python train.py --n_layer=13 --d_model=256 --d_shared_expert=64 --routed_scale=1.0 --lr_router=0.000626 --norm="rmsnorm" --norm_eps=1e-05 --lr=0.00103 --seq_len=256
Below are experts of layer 6 (counted from 0) of a mixture-of-experts language model. Rows are named router (the router's row for the expert), down (a neuron's output weights, with its number) and show model dimensions 0-255. Each number is 200 + 40 x the weight over its row's rms, rounded and kept within 0 to 999.
After each expert's rows: a language model's description of what the expert responds to; "raises" lists some tokens whose logits its average output raises strongly, later layers aside. This comes from a sample of Wikipedia text that the model never trained on.

# expert 31
router,207,232,222,178,225,267,313,273,165,236,213,172,152,196,207,295,174,217,199,132,180,238,187,175,196,243,197,237,175,287,189,169,228,242,232,220,179,237,190,145,238,228,214,211,174,134,218,251,166,245,215,156,174,240,185,214,230,203,206,204,155,209,191,213,307,178,198,206,265,241,251,114,209,167,201,259,239,191,214,220,230,174,170,204,199,159,120,162,176,190,235,175,126,236,186,226,180,221,143,242,234,195,226,173,222,243,143,147,253,153,241,288,170,213,242,180,249,230,181,216,204,175,154,173,217,267,207,224,212,135,247,215,240,237,232,180,218,132,167,221,199,189,274,224,208,156,220,226,267,186,195,235,175,245,221,267,218,159,259,240,234,158,179,313,184,155,218,209,278,236,143,194,273,141,108,215,192,236,252,183,197,193,189,255,193,239,247,173,237,188,190,203,219,118,245,152,207,141,179,228,172,145,151,206,248,255,127,157,214,190,219,170,215,127,230,156,222,219,154,211,156,164,273,198,192,189,267,227,176,229,236,232,175,217,204,208,194,173,248,243,150,162,255,167,191,261,255,184,194,238,215,175,301,211,276,199
down0,187,145,154,121,128,239,235,178,226,229,160,181,203,226,177,195,217,182,204,163,203,215,206,212,142,211,210,152,239,167,194,248,158,226,184,155,232,227,250,232,208,226,233,162,204,263,169,259,238,191,178,221,164,310,216,172,182,159,254,198,193,257,130,211,189,227,211,184,154,238,247,232,183,284,207,106,232,141,203,213,165,125,248,238,145,252,175,206,256,184,195,186,184,244,162,216,136,293,193,190,142,161,244,233,290,182,253,253,233,171,224,135,220,176,296,204,251,172,204,232,241,198,233,290,245,176,181,132,209,218,175,139,248,232,270,143,117,143,147,231,166,218,161,187,187,164,197,162,195,181,224,228,167,232,173,163,267,182,229,209,208,255,193,156,163,182,161,250,215,133,247,217,200,150,212,187,166,255,238,240,247,206,179,183,192,206,163,247,204,219,159,239,275,194,134,191,188,201,171,214,222,173,157,266,226,229,134,182,231,212,176,165,221,193,171,126,163,177,190,213,191,143,244,209,240,173,147,258,222,217,159,237,179,250,196,116,208,183,116,225,275,176,168,253,163,206,212,228,235,184,321,191,157,180,191,251
It responds to: Year and number digits after a space or parenthesis, opening brackets, ordinals like second or third, and prefix pieces like inter-, ter-.
raises: "a", " |", " Show"

# expert 25
router,144,158,248,217,190,188,231,264,252,183,220,171,210,183,147,171,143,296,257,211,237,275,149,154,150,227,230,243,234,279,197,182,227,185,181,192,240,177,114,153,223,164,250,211,218,213,201,207,182,188,219,179,234,185,228,178,216,216,240,222,168,251,207,145,201,193,186,162,162,262,253,174,124,172,133,164,224,207,232,209,197,163,229,223,238,140,156,255,124,123,213,225,158,165,145,132,223,225,174,231,174,204,189,190,182,127,118,189,224,162,153,207,257,183,140,153,192,183,184,228,153,192,230,203,178,245,180,269,180,163,229,165,231,173,132,228,192,177,219,262,173,228,253,190,237,149,161,235,171,155,167,217,205,171,218,180,216,204,187,223,229,225,244,242,197,154,191,192,245,207,231,301,177,172,157,258,182,179,110,178,240,194,170,237,184,254,204,232,234,227,208,245,226,226,223,195,206,244,149,226,202,181,98,175,241,210,121,182,188,193,145,169,123,245,275,239,199,242,240,161,187,194,158,131,175,249,236,217,271,239,185,204,209,110,196,289,214,199,251,230,186,201,265,224,135,278,215,185,191,163,240,107,108,251,253,228
down0,195,216,118,215,227,261,254,239,212,203,208,250,206,183,265,266,210,227,200,188,128,94,131,185,156,211,224,187,209,179,144,195,240,195,222,234,211,211,187,215,180,192,259,145,202,185,166,239,107,163,206,173,175,187,150,197,122,205,211,238,264,223,212,239,238,278,214,201,178,163,190,213,156,250,167,174,204,241,206,211,251,227,164,201,210,221,173,205,122,187,282,242,246,159,186,148,206,189,205,182,183,197,201,164,205,136,209,240,230,224,203,181,204,194,195,199,238,219,212,252,202,177,210,199,184,273,222,192,159,240,228,182,120,96,186,142,154,179,251,219,145,178,226,279,218,208,200,123,291,158,224,208,127,222,236,189,166,212,144,199,221,185,229,164,254,231,131,129,172,176,146,99,72,179,226,177,205,209,225,285,165,237,163,223,299,203,225,245,217,171,168,254,183,211,189,205,159,256,246,164,262,166,197,191,211,290,154,256,187,237,194,208,198,143,220,225,243,212,200,158,182,159,144,213,162,231,185,165,164,134,215,255,234,238,257,271,200,232,177,202,251,196,199,193,268,213,288,125,198,241,155,223,153,159,202,211
It responds to: Syllable pieces inside romanized Chinese names, such as Xiaoping, Xinjiang, Qiaoming, plus year digits and letters like X, Q.
raises: "in", "ion", "ile"

# expert 59
router,171,291,120,228,185,193,257,195,224,189,320,225,217,200,222,220,139,263,178,190,225,166,237,152,210,230,231,174,171,245,190,187,188,160,159,173,180,192,206,177,151,258,285,210,204,215,127,151,249,231,206,245,256,251,163,218,186,239,194,144,162,193,170,167,243,214,250,85,156,211,194,298,253,175,180,169,195,287,214,211,216,123,177,175,215,219,216,204,124,241,166,266,212,232,215,228,222,116,276,253,183,213,204,132,146,226,128,211,197,160,164,247,221,224,235,139,211,160,158,195,183,225,185,246,206,156,272,187,280,200,212,158,197,252,211,175,202,152,220,182,251,174,242,225,187,189,247,192,172,250,200,176,178,178,270,186,211,238,175,182,187,254,267,182,205,207,135,238,212,231,264,248,193,133,213,180,259,174,178,163,234,202,183,197,150,250,275,111,158,196,208,217,181,171,219,215,191,155,138,225,190,197,261,180,224,189,168,195,143,295,289,246,139,238,271,188,197,219,172,257,167,180,164,178,196,196,129,227,206,196,205,213,246,175,149,110,174,219,195,181,142,168,215,225,181,156,233,175,194,179,188,257,132,201,223,234
down0,176,197,205,171,252,192,214,252,201,193,165,211,192,158,228,222,203,266,174,245,270,129,215,195,267,185,226,203,219,165,187,246,181,174,201,236,233,202,163,172,197,144,217,243,134,231,288,191,152,168,205,216,180,197,140,216,185,234,188,181,213,204,290,112,223,136,251,252,198,325,143,238,242,211,165,224,294,300,154,210,149,242,192,190,296,128,160,183,189,232,243,155,219,194,209,190,244,222,152,260,163,256,136,217,251,126,170,241,136,164,252,167,210,230,217,163,116,147,184,185,252,208,116,240,201,229,205,121,176,200,243,137,212,142,135,201,234,138,158,173,182,142,192,218,200,195,173,210,153,206,235,204,168,227,227,211,223,172,211,233,199,190,236,193,229,171,195,186,262,167,246,255,135,200,166,180,196,182,224,225,169,171,258,215,196,252,186,200,261,254,211,212,204,232,211,178,204,239,241,265,231,152,182,207,180,324,227,165,147,220,212,242,195,154,210,205,215,222,162,215,207,174,229,165,232,165,205,226,146,273,264,197,220,279,225,241,180,208,204,231,129,176,206,203,185,243,180,162,202,231,199,199,331,162,178,245
It responds to: Word pieces finishing words, especially Oper-ator in station and route infoboxes, plus a, an, No, service, coordinate pieces.
raises: "s", " |", "ur"

# expert 39
router,225,225,155,193,249,169,170,173,200,203,217,207,180,155,219,189,265,249,216,157,136,165,219,240,210,245,216,163,194,212,228,182,215,168,173,245,230,133,194,216,223,180,189,217,151,210,95,231,241,132,190,125,173,272,160,185,252,165,173,182,254,156,221,191,198,193,194,124,185,260,157,178,163,213,196,263,153,116,240,175,188,211,160,266,173,164,192,162,245,251,214,172,192,202,180,213,262,205,210,273,195,137,182,206,161,221,177,233,141,194,162,178,200,222,234,171,231,247,157,166,200,163,197,251,190,188,174,190,165,221,122,261,219,174,172,156,245,184,290,166,228,178,237,141,166,236,185,211,161,147,162,216,157,149,207,159,268,252,246,249,195,180,124,249,196,117,186,226,242,212,220,160,234,218,140,137,221,184,243,220,256,214,155,192,236,181,232,157,176,221,226,175,193,199,198,107,188,174,157,131,203,161,149,187,158,278,250,181,177,206,264,244,257,192,254,295,263,207,158,251,204,222,220,158,229,266,230,199,117,213,188,203,218,232,240,156,128,146,220,245,141,217,266,293,199,245,239,243,223,223,167,170,254,268,299,185
down0,257,113,182,163,167,193,217,195,190,146,239,144,167,284,174,196,267,155,212,175,208,207,236,215,188,188,162,216,190,167,316,215,224,235,185,206,163,272,204,214,154,195,218,177,177,207,181,206,194,184,232,230,215,217,171,284,166,232,228,225,217,253,170,183,224,211,138,238,141,120,209,161,210,177,169,291,215,211,129,196,167,194,216,211,277,203,240,197,214,138,221,232,145,217,108,178,207,183,204,189,220,199,151,181,279,142,129,215,192,219,298,159,200,224,140,161,225,185,231,219,234,258,157,198,167,250,197,217,153,149,242,178,169,166,222,224,225,174,169,221,193,206,212,225,152,184,170,170,214,213,231,225,219,221,217,171,137,173,242,210,208,137,125,172,196,184,199,264,216,213,219,137,232,181,221,201,236,201,205,125,204,153,215,192,252,209,199,180,236,118,192,181,175,246,156,228,247,207,227,99,253,169,193,166,173,224,255,210,221,200,246,223,214,259,268,227,242,185,284,234,294,124,234,242,83,168,255,215,216,225,175,146,113,183,212,127,235,136,272,213,193,169,256,157,164,227,198,184,131,248,158,213,173,171,110,158
It responds to: Inner word pieces after a partial word, like ip in stipulated, blowpipes, piping, and emb, cient, anim; also a, the before nouns.
raises: "er", "es", "ing", "ed", "ends", "era"

# expert 0
router,238,250,165,205,276,200,205,178,223,215,224,180,168,241,257,175,193,255,121,153,222,258,166,200,239,228,229,209,191,240,251,238,184,163,166,189,157,214,168,244,154,188,245,209,181,205,192,274,114,205,200,240,179,158,225,175,151,135,205,152,207,188,125,255,207,145,222,207,185,175,146,194,187,140,189,263,257,229,209,227,183,169,206,249,206,157,150,306,205,142,145,201,141,212,116,225,192,184,203,193,238,181,198,187,153,162,165,185,206,243,252,223,151,209,204,208,237,207,174,207,210,237,286,267,165,227,116,247,201,229,232,173,241,191,213,200,217,77,185,239,173,194,135,196,216,182,220,255,252,203,163,166,194,116,179,275,195,181,223,306,211,219,217,207,274,141,223,194,239,168,202,228,281,203,222,232,180,186,198,203,124,144,183,250,235,244,216,252,202,154,204,225,240,158,164,186,266,124,202,242,196,147,212,254,150,215,246,201,191,157,165,190,177,193,167,228,164,155,175,179,201,211,227,154,257,173,286,179,200,132,230,160,161,157,255,165,130,164,245,240,182,263,114,159,154,240,272,182,182,240,256,172,202,244,150,253
down0,227,253,214,184,247,182,177,169,203,174,257,142,264,246,214,139,128,177,170,235,153,214,184,209,212,179,175,209,226,246,188,119,142,159,233,246,204,122,197,199,280,221,186,223,266,182,223,173,229,162,295,249,174,152,207,240,196,247,128,230,174,283,220,192,174,181,179,220,207,158,256,250,221,187,171,191,184,240,224,214,233,239,146,181,216,191,205,214,129,239,176,186,228,222,216,234,224,218,241,234,137,287,211,280,246,191,197,202,208,144,270,220,127,241,185,189,268,229,231,157,148,171,269,211,233,202,168,212,150,176,199,245,232,229,202,166,242,190,177,162,242,221,237,247,168,277,171,199,202,250,270,221,232,176,237,227,242,184,189,126,165,261,175,93,180,149,183,228,195,257,251,209,267,219,207,232,254,203,129,205,193,221,207,156,212,245,252,175,198,120,205,172,232,173,188,199,207,174,143,210,140,199,189,123,258,228,226,248,194,152,204,167,192,200,261,188,141,231,226,173,220,211,156,133,256,281,193,282,214,248,226,232,199,228,108,253,253,261,210,198,189,222,259,165,173,196,233,297,174,202,172,241,241,191,206,116
It responds to: Spaces, digits, dashes and pipes that open dates, ranges and table cells, as in October 1–12, June 1–5, "| 46 |".
raises: "ence", " range", "ibility"

# expert 6
router,125,210,202,274,162,230,242,227,263,193,196,199,234,156,189,198,221,148,217,71,152,238,183,205,157,234,185,189,179,98,223,207,212,211,224,220,193,172,203,226,212,185,239,206,261,233,173,214,238,177,246,158,218,231,215,284,214,171,176,214,136,281,228,172,197,214,203,170,199,211,228,282,192,196,237,171,281,226,235,241,164,196,215,252,137,196,212,237,232,221,170,271,212,267,190,144,187,191,191,226,176,157,224,205,247,171,156,255,286,163,223,297,219,265,269,137,178,134,159,238,219,235,178,203,209,136,199,220,187,191,184,240,137,262,230,188,250,211,135,166,256,256,182,238,219,230,237,202,197,219,179,153,201,230,104,263,255,243,228,249,127,152,298,281,196,221,192,204,248,192,169,231,179,246,207,213,254,172,281,176,158,197,230,197,220,176,187,180,172,222,141,171,208,176,205,243,129,173,243,122,224,144,204,226,217,286,250,196,216,200,194,201,234,182,189,246,168,226,231,240,209,236,217,185,214,189,168,242,274,236,114,202,222,161,168,178,200,205,159,201,208,258,190,191,142,208,235,229,88,204,189,156,277,213,196,138
down0,133,192,179,241,168,228,129,226,187,276,97,190,221,223,220,183,176,205,261,175,183,181,192,226,190,257,230,221,172,253,198,211,226,306,203,206,213,165,213,190,210,189,116,214,157,132,240,194,209,213,117,159,220,261,167,228,229,224,185,181,221,136,139,193,175,209,170,228,187,284,183,189,192,240,169,166,213,238,225,279,221,193,191,216,176,213,192,171,129,175,268,243,257,194,263,211,277,265,183,236,184,222,166,166,225,177,231,129,280,227,228,179,211,131,205,202,189,184,157,192,137,186,199,188,239,147,228,207,211,168,205,136,165,186,230,201,192,211,188,202,237,235,230,274,207,187,179,144,298,197,180,155,121,215,192,186,206,223,254,207,213,197,247,174,225,241,149,184,195,149,148,222,103,184,147,185,184,235,188,242,223,142,233,275,267,148,173,230,208,232,196,204,218,184,256,320,194,174,117,138,106,213,199,177,229,102,160,235,199,205,198,267,202,195,162,234,211,246,233,207,237,168,223,255,219,141,192,202,233,185,227,197,167,193,172,168,88,205,204,243,193,231,79,261,150,198,209,180,269,230,220,178,206,225,193,237
It responds to: Commas after introductory clauses and auxiliary or linking words in prose, such as "Because of this,", were, would, that, See also.
raises: " the", ":", "-"

# expert 10
router,262,153,207,175,151,154,65,167,243,257,206,167,243,271,216,167,181,210,186,208,201,231,265,227,260,244,157,232,151,141,217,161,165,285,208,165,247,150,194,187,208,201,157,203,205,208,194,114,183,207,172,204,150,226,194,196,246,199,179,196,229,210,226,184,142,167,231,188,193,152,251,211,190,202,269,265,164,181,138,187,216,244,209,228,196,148,172,159,139,210,196,168,199,181,222,285,157,213,196,163,183,275,208,240,201,209,227,159,212,243,175,189,185,211,221,222,193,163,106,167,195,172,165,208,302,112,198,213,185,82,221,173,257,201,278,164,177,224,213,173,196,254,235,153,189,177,220,217,113,175,221,242,184,252,204,136,160,235,190,237,130,229,127,190,223,171,188,163,202,259,138,172,272,207,128,215,250,175,169,204,135,191,166,158,216,111,223,137,165,235,149,213,286,248,234,185,191,237,251,144,224,178,211,217,259,146,201,154,213,188,165,203,207,180,176,226,212,158,184,176,232,196,202,125,166,240,185,202,233,143,229,150,189,176,158,240,248,136,161,174,215,223,155,184,203,242,145,225,218,216,239,202,135,152,282,129
down0,147,190,165,238,169,177,163,132,236,221,166,205,170,283,121,199,202,154,150,145,203,210,205,177,189,234,210,186,212,239,166,153,220,154,114,244,183,174,147,228,262,255,199,171,181,311,206,194,185,193,226,238,189,243,282,272,230,119,279,140,207,173,272,263,198,186,188,214,253,167,239,173,193,247,158,257,178,196,225,188,209,169,144,173,208,290,178,171,196,265,186,209,193,273,129,254,155,213,154,231,195,150,194,179,85,208,220,153,178,246,154,170,185,183,217,207,133,203,171,207,186,233,174,203,230,206,232,203,245,193,177,207,203,155,158,193,224,160,206,207,218,278,245,185,177,191,222,207,216,204,193,222,198,242,223,239,209,241,164,215,185,218,160,198,228,215,242,225,235,179,246,194,156,164,186,156,281,194,200,161,200,172,202,198,139,158,142,229,126,224,205,247,252,161,188,202,213,124,223,69,225,185,189,293,117,189,162,207,235,256,217,213,205,159,159,182,246,196,235,167,174,228,108,211,220,226,190,215,191,131,183,224,253,132,198,191,117,192,169,192,105,253,205,264,211,177,217,239,201,162,228,167,141,231,293,158
It responds to: Suffix pieces closing words and capitalized words in institution or place names, e.g. Hereditary, Archaeological, Scientific, General, Opera, County.
raises: "ature", " MPC", "ate", "ep"

# expert 45
router,139,217,196,119,170,162,220,241,275,210,201,226,249,210,252,224,131,233,204,236,172,176,195,135,163,186,235,212,224,243,216,249,224,169,201,153,175,181,155,114,184,203,252,200,199,244,214,244,203,218,157,213,200,171,222,172,188,207,173,157,185,239,81,147,215,269,217,167,158,144,200,192,226,208,213,208,232,169,170,226,216,243,171,161,190,197,152,188,190,221,312,226,252,198,204,213,277,184,191,215,180,69,231,224,238,246,255,278,247,183,257,146,187,227,219,196,202,236,251,227,205,221,199,137,159,203,198,179,153,115,236,239,230,165,237,255,238,162,238,178,195,240,189,187,238,234,173,219,176,240,232,192,205,186,147,157,274,148,182,192,111,202,226,279,179,201,240,270,270,194,222,236,205,211,224,190,208,189,143,200,219,187,203,164,295,257,243,252,217,251,198,195,219,155,175,194,222,259,136,155,178,131,280,202,246,300,230,234,128,235,190,254,169,221,228,215,134,244,250,176,200,157,225,238,215,184,174,251,231,147,168,205,205,105,139,218,184,173,190,219,122,246,194,211,122,200,201,172,211,210,203,176,185,255,241,119
down0,213,148,136,135,204,263,240,177,137,219,205,145,212,279,246,213,147,237,181,232,156,145,280,161,236,160,116,147,26,235,161,253,222,190,274,146,216,233,100,218,212,244,228,204,201,238,164,194,186,224,219,246,181,166,247,169,251,215,170,201,183,170,209,190,204,184,277,182,199,243,221,139,284,194,206,177,144,163,194,248,197,188,276,143,128,167,187,200,157,244,244,147,250,212,232,110,220,260,212,252,175,195,229,201,155,172,218,217,201,185,164,127,151,202,169,160,209,231,249,239,148,199,252,217,206,158,286,238,244,214,246,163,243,216,186,211,201,163,188,163,163,236,221,222,176,146,216,204,203,171,280,188,157,145,205,249,212,166,183,206,211,195,196,153,201,180,224,146,232,282,211,172,187,148,221,204,145,251,225,257,198,145,175,155,171,213,188,166,179,237,241,205,195,220,234,227,179,163,169,250,256,115,169,232,150,184,131,150,253,219,160,172,219,196,180,198,178,183,170,266,200,265,221,165,221,193,226,196,181,252,240,230,194,238,253,203,202,255,209,165,248,231,159,166,177,152,216,221,228,219,184,166,185,201,308,231
It responds to: Sentence-final periods with paragraph breaks, section heading endings ==, row-ending pipes, and the first word starting a new paragraph.
raises: "===", "==", "====", "|", "On", "In"

# expert 15
router,198,227,148,190,213,216,235,144,177,185,254,168,204,187,227,225,248,223,177,189,235,165,192,173,146,186,182,203,183,269,205,256,199,289,199,226,191,224,208,218,202,230,175,228,238,239,181,246,206,144,189,231,221,207,163,186,190,172,270,170,221,213,250,150,197,218,206,180,185,257,140,121,250,184,242,119,217,250,185,230,199,221,199,225,163,194,201,225,186,234,216,227,135,217,115,242,195,215,143,196,158,194,171,208,155,220,252,248,240,215,198,181,202,185,156,212,243,177,229,215,148,180,256,225,130,256,247,207,243,94,186,241,176,155,209,171,199,218,210,203,277,201,179,229,258,178,244,246,245,178,161,168,238,182,268,109,193,181,174,208,225,177,208,243,226,243,266,210,223,283,220,186,219,165,183,147,268,290,183,279,200,213,260,216,162,207,188,226,285,142,194,114,164,279,129,195,224,182,149,209,242,124,238,168,204,172,193,194,287,200,97,217,135,201,192,246,179,179,199,199,184,208,148,218,215,220,228,202,334,188,214,110,258,154,261,190,259,210,228,138,126,129,198,277,193,188,230,185,203,236,163,267,145,183,162,238
down0,161,210,192,241,193,219,242,183,142,208,208,183,192,181,244,189,208,171,249,193,180,191,206,189,115,200,172,242,284,111,182,144,249,154,200,202,110,194,216,171,230,98,144,185,198,194,179,191,175,173,255,184,199,111,271,225,237,202,177,283,177,181,159,270,248,189,199,204,170,243,282,204,235,200,219,189,197,198,178,257,199,203,175,201,212,138,228,187,289,149,145,201,140,162,255,177,151,189,205,63,255,182,201,177,244,194,228,126,212,160,265,224,291,128,184,214,261,275,170,252,246,203,206,225,154,147,246,195,205,186,196,200,224,274,154,186,192,283,168,192,203,227,197,206,244,267,173,293,202,247,177,225,197,176,182,173,137,186,210,214,187,202,198,183,194,185,201,283,178,139,165,154,218,147,74,205,228,243,235,146,211,176,179,252,221,231,206,153,162,250,225,157,244,200,208,215,237,154,237,229,181,211,216,243,140,203,167,189,263,223,209,249,211,163,212,211,141,175,203,245,237,200,243,149,232,190,208,233,219,214,196,198,192,281,262,247,197,253,212,203,203,257,143,215,207,204,99,170,195,238,171,219,169,160,270,203
It responds to: Forms of be after a date or subject (was razed, is released, been, became), plus line breaks and hyphens in infobox lists and date digits.
raises: "-", "|", " |", "hes", "S", ")"

# expert 13
router,282,219,188,257,145,188,224,187,153,116,245,245,267,249,172,216,245,233,155,153,171,182,231,65,175,151,236,235,266,221,157,189,173,260,175,159,104,230,170,213,227,260,185,183,165,203,214,220,106,153,243,204,223,242,157,264,137,155,158,206,238,224,181,247,183,222,207,148,217,201,264,221,197,170,267,173,217,208,130,237,190,101,136,253,198,158,203,186,165,194,213,208,186,143,195,179,271,248,168,185,155,101,164,200,233,196,153,242,189,222,192,220,214,199,143,200,257,198,221,206,210,171,253,244,146,153,181,158,220,194,164,221,218,182,175,169,193,124,206,226,242,209,144,213,176,238,244,166,191,233,168,214,174,203,192,213,162,262,209,190,180,169,204,250,196,228,218,300,156,191,275,165,230,155,223,306,218,233,252,211,246,109,282,206,232,204,229,179,189,159,225,175,159,180,174,208,193,154,219,186,140,204,175,194,261,228,197,200,211,208,208,171,147,220,217,247,201,141,217,226,257,215,168,218,215,214,139,186,160,279,287,238,218,170,128,239,162,129,159,178,176,135,199,252,202,191,240,175,195,242,189,175,211,237,179,129
down0,185,225,211,279,181,201,253,165,222,193,219,161,250,181,138,224,244,209,191,153,130,255,138,216,113,167,217,205,240,241,169,188,240,165,226,84,169,135,210,188,228,210,260,274,175,185,268,180,167,208,203,192,200,278,195,194,205,252,205,189,154,218,184,258,127,287,169,205,241,143,198,182,206,209,148,118,134,212,172,168,164,179,143,183,211,210,249,231,219,195,168,277,182,238,216,182,260,183,232,103,237,179,247,201,161,169,186,256,226,202,229,242,174,116,210,216,170,149,175,137,169,207,254,221,168,159,188,251,227,201,221,178,247,204,185,123,233,192,182,202,201,131,154,172,224,240,125,227,184,192,173,202,55,195,179,165,206,217,154,213,221,203,191,178,196,193,195,252,250,140,313,198,242,246,232,193,283,214,224,198,152,225,131,246,219,208,183,268,205,230,212,208,211,183,161,138,164,173,202,180,220,179,208,225,222,191,240,193,227,194,237,142,111,233,251,183,236,201,270,185,245,163,199,216,186,192,214,237,119,234,201,183,185,107,182,222,220,174,170,234,178,166,269,236,158,265,179,129,181,229,231,220,143,151,232,171
It responds to: Function words continuing a clause, especially that after announced or said, plus also, would, which, when, than, however, to.
raises: " |\n", ".", " |\n\n", ".\n", ".\n\n"

# expert 9
router,195,194,195,156,216,233,198,180,167,217,204,193,176,159,192,224,205,197,179,241,217,245,98,197,218,230,195,173,109,189,198,174,205,209,235,232,198,155,155,217,190,164,271,236,224,258,255,218,217,191,233,156,200,188,242,211,227,288,209,75,178,234,209,207,166,251,256,187,273,228,165,143,197,206,205,262,230,201,167,248,167,260,201,123,274,220,182,220,166,190,173,273,240,239,161,159,157,200,278,184,199,246,230,221,228,218,208,159,201,197,232,106,259,204,244,213,165,224,234,234,309,186,229,235,253,218,278,166,188,204,162,167,235,202,220,186,219,242,130,230,238,226,255,145,295,161,201,223,205,169,199,197,163,196,198,172,170,238,189,185,148,201,180,224,136,178,156,228,195,187,252,178,187,205,178,89,204,248,216,182,186,251,263,164,234,215,166,205,224,192,142,243,298,266,151,218,244,198,212,209,197,199,192,210,258,240,165,203,168,147,163,252,166,248,156,232,185,218,109,219,215,159,241,218,93,162,177,272,185,246,292,172,232,196,196,162,198,216,201,196,195,210,181,214,147,263,266,182,232,245,155,178,127,97,252,241
down0,227,168,164,210,216,190,164,232,213,225,150,215,222,164,125,162,230,271,204,208,207,225,152,206,179,201,249,188,158,160,221,203,206,179,289,297,217,220,223,160,209,237,181,255,268,219,133,193,119,201,166,158,218,223,254,193,281,255,257,180,233,248,203,113,224,235,218,173,265,210,180,124,182,251,155,224,207,173,144,171,262,211,236,239,213,184,163,195,173,212,220,164,289,215,196,183,208,244,204,215,141,236,178,225,181,180,212,284,143,228,106,216,248,179,249,180,128,109,161,213,265,248,186,218,219,107,221,239,219,218,175,228,154,243,127,161,208,182,198,175,199,234,239,235,160,210,145,212,226,258,209,108,156,220,133,212,270,236,195,128,212,156,192,248,169,283,200,143,208,233,206,206,145,270,234,152,227,227,223,205,224,221,225,244,202,166,225,235,272,180,209,206,271,111,226,165,172,284,233,97,188,208,215,153,215,166,272,226,151,231,210,199,176,241,200,247,123,177,192,191,210,203,167,225,176,220,151,247,171,231,221,256,255,173,205,257,179,193,175,217,235,173,231,216,212,205,260,145,230,235,185,213,251,176,201,187
It responds to: Opening pieces of words after articles or prepositions, especially pro, sub, Con, Re, as in pro-Beijing, proceedings, Propulsion, Rejected.
raises: "d", "al", "ous", "be", "able"